Below are experts of layer 3 (counted from 0) of a mixture-of-experts language model. Rows are named router (the router's row for the expert), gate (a neuron's input weights, with its number), up (a neuron's input weights, with its number) and show model dimensions 0-111. Each number is 128 + 24 x the weight over its row's rms, rounded and kept within 0 to 255. Numbers have three digits each.
Before each expert's rows: "comes after" lists some tokens at least twice as common just before its tokens as in all text. This comes from a sample of Wikipedia text that the model never trained on. Tokens count by the router's weight.

# expert 25
comes after: ",", " in", " New", " United", "–19", ":"
router:117144089144107113126169115125152153146125086099156128105129155138134133146141140132157113149113126153123154090124160121116119124179142076131130111095118098116106125150140108156134160120099124162132139154117110115129154121131121146164121184126122151111147113145090145107143156139147132121102120130148191104115112100110149123090131121173
gate0:140154123180087135120120138123123144148142102079162110169112125111137127113116130127160127144170152168128126055123060145125125120134093090170132140104140106111118115114122132101145090154116116138120133106154087093115138136129113133145116128124118121106119138135119122168094134137139144137096150113146158077131139165150147153135085133134
up0:118103094078110114135101147124145139142090140114122147099115144112134119135110098108130131108097146085120130155117171124135109112124152134097097111146120107127118142149107120123121154097124157115128118159087134159168106116131132132122143128151137143117133137108134144107170141128093110117182068088131151165077070080126138070131165128095
gate1:138132140124108134104100145150130154122140127146139140151130134108138097106171163134119089172141100172159131123122143149196130124102137150132112166165145082136140124103112145096183128151119161143135179131170074117115126086092105121150132118155111163094098137119153123158117128198138137187107137128121134120139143151147102151073106140108
up1:125120146124116116144118136131122117125113118150129132156147105161117112124117125117120112112162107170157127142136135170169126147135178106163109151153131116139154132150139142145140144133115160139151135127127084099110115110133098132125137110140103150136132118151097159142156114143086114134092153093105145101152158164123143182100096129122
gate2:153089091143113108106115123122102144130109125120138128108142140123139105138100142148116109142105125142130129167140137080147096127152125115109149105145130126109116093117119084125098155139130151115099105157121115126144137161102169099106154133135164132121100106136092130158123155157149159159135102106114163164105091158146131165102125105162
up2:114155126139109166120137120058117097151161155079166098112139155130113111149082139094113155116136120171136125131137142143140127117120126149114116078140085148119164157128102139134120152142140139156123134141110143123141130150075138167086158139143103103133165155149126117148096121112090109147150125141150119122117134139124122114144161180140

# expert 24
comes after: " (", " \"", "-", ".", "'", "–"
router:110150111120142083157081136126134171144115086114150123125107126085108145130151125104155100147135139128097118070108137110141119122200140088136137110107124110150123089155127103163124171111115130152137138173083128111112129092121100120175112116126089164133115126133110124114176168140147116145098122122126179092129111107121129114131155122116
gate0:122091086107126134161059128140164132125082118142132137104141140114085110141149188153138120102131175104126124115125115106148134116121129080148148145170145107113113086148129105099134113119117143147167116119123135130142149149167099168171112120149143139128111113114152099082132147171172133128105140137139151124103076088123139141119142154113
up0:107122096110120119133173115153110165091122154110149119129138135121141151099154125128136107135091151130137128107127117118101121122130123118149093151127108147154135152131162165156136127145150114127079102132120145091101165078103141140135083116128130126087095138171154176179071160125138136125096083130084086130104102103124143112175137134185
gate1:108142118115138066149163104120092147100115161135125134123117110145128152115107151104114124127135134096142121144169136125104146120158097102125078135092075116179159089119124165125102143165164117101103137148114120143125121100105154124129105136155132118117132092126113093180112168130142085113065129114101120139139153134176103142123078166139
up1:140074128129152126117104110143159088126128105123155144097129146135130080123127150141099100136108137152096137092138133151190156079143170100149115146153157127100150133125153141122188161114065157132155110138120143096140146142115134120109125159145118114110149118186112156099144091127126133130117096099116117142148098082136115161193161100151
gate2:141138133112145141136153160108164100156156159135159155151121159133121142141108126202170123159146115143117138103143132139165153072095102078149129120126116109112148119164112094151172174141100131144113139135125140144113129087117127152133151141091124161144106097100120142086140145141089133119123175110112185141150122115126130097123147127148
up2:150160135130158132164078194107142152112158142143165130161114120142155132137132154155179130146145134135133131095107108151114125115137126154175143093158164121135167071120158082161120130136115123100112128204132145164098128108142106122161153104119125147118095119112121123096129132164147164138122156145131106132096123185141151129133164137146

# expert 16
comes after: " |", "|", " (", ";", " 1", " 2"
router:122114151178151121146130142111153155188084122155156141148110139128129156133126144150167072121116115124150159115115186088105111143108161127110143112129144131175120122151118150153124108093144145122129145102132114113127163100111113122154112168076085127107150125123117125085147146151160158123084133131159129082112141120105176110105112155167
gate0:118148138134172134117135110099119125152144113117114155153116170161167078183131130119118128080103152147130177143103171118141120199175157153116112124133149108110118102123131098148109101163109119106133134126173130096114144106174104164136097119126158150151126156148174125142135106170132113118128150150128123128131095117114145107183099098179
up0:146127129127142132142136116136131130101129125141159101146130127120186131139139086106152148109121147135121130126123107114127164069100140132098126109111088105173082096149162152140140073104137159113097124149159137150106121177120089090173118124137119143156133126105153082135183111134132117142123119131117133158124089129159127183163103099109
gate1:139101156158140085128098100098123176160152117154142141128131079150070116122115143161112124144126124118108125135091123107140107123115154104110130093138142146059104101159138127140141126127107116172101133137134163142079150116143101126170111161107155153142126105095077136124115131130160160117144116127118126109094111147099146161119171118148
up1:118093119135125143140110119152101086171090127150100137159103105146104131174155158102117159147145132123135159127113099167126066152124133113145144139180115142125096126157155103087154139132116121141120160210137106128107115126100078149097115110152122134105128108152096155114123110150146140158151121091132137053161130158106145125152102094136
gate2:133142146119130126130149129129131123127136113119143126144081106153132097161170181137117106146108141127149135131119086157132131100106137172188092102133157136118120133119167175129139130131140157149122128142142142132099146134130154113123089123145112124152152130089138152086123146132131124182086145127188112091152108129154137074118103135088
up2:144131187110144117122115133140122145127116149146116153127121099123096118165143130132127101129132103098109147082084110111088148102125110135159135112147132142134115152137163133134091101102151126144147124111105115117126111140144168121138091133150072125149139138128128155132106085096106155113122187142142120055156123131118113090129119111112

# expert 15
comes after: " |", " 0", ";", " de", " 1", " /"
router:124108128119132119097149127112163167141145093114146130138151111114130145129146156130163082120133131103155191122091164128131105109117110095074118157137140140144147137183144153133127131143153134133155160136107138124095134137142126132153114145098108136116111117097122143087119174144174163151112132152173152140102150122127152108099120119153
gate0:128109122130142113116138123154128111109176120133187142143135135128203184143155093088163139127089124140124091164103135145127137109110176124133122157143113096115088080080136172099114100119165117183154176085144138125115145128128134169166142110120131154121127097117134178102158140159150142116149157147132092118101147133087100169079126121128
up0:110145133145099124151093104128141118101123112113097169117096119147126116065108101163070105086101135122112161147105127112134176124143115142197153094117153142128134119157113104099121103112099082120114115135115153125111148112115119114145139133100111095156153109139105133112140145093122108101118120158156157125126157103113138115156112138096
gate1:155105115137117154074153105146160091136144146121140151079116132101147135117103119105132151134151151170148136133153143124133109127112149158086147112117151140155083105176141100141129085155121184151086148142090153076081065152143096170158139150148167182144143103120132125118101165140134145104141140146109134120109145106137113117140128113156
up1:174140105134093152114131179153114137143115129125118131131145126136094122154131088083150145160123107153133128132090115084131129105096142137090123101130121131152105113131169104110137089120135115133150171131138149140069136133112146148124117100151137159119112111135191130109104082120115111133139134117129085095142138115153141088117131124156
gate2:152130134153163146131148126150175131116147158141159134141158148142134116135130132099121101099133133139167136133121091137100140130089166134106126182131100095145148187134129172147147092104129167120157133116125124096169112115161131076137117123117098103099100150147095136155110108144135107144157127156160153111132152141131170130097101117126
up2:116074105148082108149125112104125135113095098130109095103107108143124152102121137131128129142128118091106108146137155120130139115129096132143126076146119138111121111101148087115168126145130131126087156130135124115098137115111134138145110082184132109144131128128127084117144117123104152134112147140090100127111097111116115108064149115112

# expert 22
comes after: " the", "-", " km", "·", " a", " The"
router:143115111148151094087118146106105135165119098105119123119087129108113131133141106135155069158138081129098159106108143157092116156143118149131133147107100108112092101134108117144103121132116125114116140164139092168092155148116138116170122168115085141110134125115108111096120164163096146093142097147153121101151100174104105129140114123117
gate0:130123121133132105145150104126108164139138142112138110142147128120157130168109114132115067176168101163108116137120113143102085103135098120122127157101116109142146119101127146129094159104123112086095116095114115113111104132131130096118153164173127142129084145082103143113116179149121183138138091171141144149129138160128121141153130159126
up0:111154101152123143111133169131118111131148163149150101116141170160133168140115184131137109178118146155155134135112134121130138139109128156142104124159199144131154090153100151084129141135140160165151145116134167082129090140176122130144134124161147101156144107121158085111118121109127166110096139150154140141133118157150110165140123187140
gate1:179177103124143121118112170164120122135133135175107142082130140094133115123155107134140098156115108163128123147105132130113142146103140114137158124111175071130146112156112083135126074121148084117155128123151118181114073059187145126134088144138124107139145129128159142174163105152116131137057170144110136122116116107149107122117130107137
up1:114124126127087096095138134155137115096104117182154159107139118108120156112142098149113070159132128122094106162082120170100154111153098139121122107165149113155133141123164125162162106170122093093132131099136129166144118111150147132179150153113145159148099158078140162109152120130111105130143114128132140115143157121099111135125127104107
gate2:125159116143104123140101126084180160147138128146180130114115141103152144097156107107134110116113119135116109164150131126126124160147152156111107158164135137178163143118087158140138077126169119128098180137117146127135174123138118137147146159107126137151155124166106097134152155095130121135120137147160142107132092125146154126150133095104
up2:121085120125116083127149123155136127107138124089148175134129169119114110116134085155150177136137108108147097155134105130126158096161125110130113168109100083164117115116130128130113118163101162149099164121128115124123120113156103138146144111125140175124103120141131174122123150141087121123128091126126134126098119127093128138140110143104

# expert 0
comes after: " the", " a", " his", " and", " to", " her"
router:115118081190086108110075156112160196145105109116142167139148090130122144127155125115145070147161145109131150134117170118099102143151151108104146128076113157129133112163142119142127142100121137153127126157132100129102102109147131160148083165143121143141140127137136157149107137112148083126115130102141158119143103119118147111111177109131
gate0:147121074094137144097136118087186127135120129108143147095167106130147101134161120170146142126142108139112102141143098143150125148154138084125102149093122094186136108128149145089100120120086123155158124125099127128185151114164123131099122142121169158080151097126138158159122117099179126117158100123156106099162140126125085128118126142129
up0:110136116146094134142082164127142127174126153120138124153142150127137159127148126131145059171113150177124139138155114153175100109126127125141140138147163142113093133138139171122111112106108163139130131071108121106189166117120085094117135119106117113113105127130121182137141152151119134154128098142128149111105127163112113103111105123082
gate1:129145090163128151090109091112151133128148109135111129118151140112162168114127115147163088157128143128118124119118160134159115112098142163145147102142104134106090100173144101169124133135096138088154168085161098095122134108149135121141097123119147211157123122162135133100072152088148104140137149126114160127127114142156125143105136109111
up1:146133149119137152113161145104130099121094164125115112156159115127106115170102104127141151111132132167136122128118126157112119140155169108114133099125115141143107165127119168124091128144155157125100134137174140131149105133055147173154174101127130140171146138110145137098149114087060110146115156129094156136113147080132084104135133112162
gate2:171151123135110105097098095141134145076129106128141141135136131094110132124172095105095134150140099163123139100157146178125129128116122121176122144110114176161070113158139119113096148101113138100110142135144090133164139115098135124119129073129146164091140139104148167135124148127200121134137088127119137143126069138106141117145171110072
up2:082107124123138114129132075098176119077146144115100125127153140095124140148148130096096118118112132121180136118104110112100123147161165098127169099134090132128147116165135124099108136196105112177133093130105137105125101116152163151094121135147150103112109171109141131177135101069091093113178135131114112108130129112137118099119153120155

# expert 10
comes after: " the", " a", " his", " The", " was", " and"
router:117130126139129134140072173094146147176091127151121138107118114114123136144152104113137087182156083180145162101103147116121104137144123119128137099093113100115125075162102095126112148089160119131098125149135145152115127119069135144138135187128118123116126108147138134088152134120101143133106118124183139125135158098120141086167169130110
gate0:120157105097117168107106119111155158163152155105102144123132169129146138174174120165119142133176131143094091102115103134117139141099132145118120102155136154146171093154121115107122123104111134156103134133109140161084111090144161174126136107104133135126120110138098096130106129123177128157115114127158119108107142154129114148128141125093
up0:119105131128187142137128121152062123136156137098078137141131162120151106157115114151114141150113128143120112141127126157137109185110112124125128158131122117083094154114130162139154089119115122110148162121149138143045121141155120140118140170133110097111117133116131137124156121113158125087138104168159147173159120169104112112122140097140
gate1:153075108147169097107142105133104106158122129132130133097112115125148148164150175130118113169156127110145123114109140104146162124156157136152124113111184133163110164153084111154120144118136145185127108130132121145133131129157115137115105120178144181156109132165118101116182129120129151123159148101150148070173161198112130142122110107112
up1:114125103082114135126129136154184129083110114130152140134163121122139115129178115145131059084104168091139140158129126153128072138112124134138087170110162105089125109118094123131115124132127125105138105140116138140045144121129084136132125090141125167131134135168128142102120149103143149120113130152123121110167133092115136112108112116118
gate2:075120125125135155134109141078140168148137136122109158122140138160142090134145153175129108130146120172140145126113146134117116138128129125107134138133131203147185110099148124138108125115128167172135132116101168137103106139155135192098116138127073124113095127161122126109153112116111150134123138140189109079124149125112150137169124178181
up2:139157125105135147141103120152115109098121103105117117143164130151092155171131156118084096148128096148154115143140108122193115139114100170099110131136093118081117098127127143118113103115105129151114121125123134109028086161111109093123129156142134130103138126085123158135118110120104101134130159133147087125096147148102115079137163133104

# expert 18
comes after: "\n", ".", " |", "==", ")", " ="
router:123116102158111128136099156109157180137096114100123147132090124127153113101178133152167101148150149134108186111121152126104098123194126094123187107103156111096136119142088140130108116114100127122117129190113109127130131116133099135157113129097102144122113090115133126105178124124105126119120150143169132077126144159092158100096121136120
gate0:129148125129154114143150112132096128129121095159122100124090134121105151119108133148089102147124113121161135135134149140113112137153159131165186122099119129133088116125130127178126142106147125132166140133135096134150154120105141115192163140142122081103121136091130110131182132141146120119162098107141193088149162118170122148133117107120
up0:134122147091146138148130146158146118121138095185108109105094158130130118093098151153110126096115144140135120150133125146083143137136125167155176103105150112104124113092121136147115124130150116172120132110117106093148117098125114156149131094140151149136106162080127118137168116102125149094185150115132127090176171141133064116136125110103
gate1:141141131119140114147120104109140136129071115127144139109126120110139136151114108107178124102101119056127102130149191168165130108122163094143114116122110128104124128146102180157179144142101148101112151094156116105103126141114126176167073134134092137134150111113109127123111137173126116148071122137139139120139133112139090127147148140165
up1:105146136127157122107152118109119151159154104129141168155124117164111153141164177140103125120119108186131128148125093096107092122105127177098144135150116103172155096115163093133152126110151112159162137108097147182115123119124121136129157159095119129092128117106113102083148151125144179119134108107154136119106139114137125118134122129124
gate2:182150122112134126108145108122129129134108139182143154121139104127094159127192155124149105125109129071133117141127167137129114104096130111109104100112137152121150135131157137123138127086217141139103131073141112097101148097098137162159100136150123135130119060148130140103138141153134141147086133141137119146126177118144104125119097129154
up2:091135093127131113105099143125116152131152113108113114130136137129144120128099146129093128101165117166103166092131108126113113143183140140115182131147104094121081132107098134139131145148088161148133133159140117129128122137152106097133193127133133107138118154107155105139104142132150101072198117099113104097124114121118158132147171132087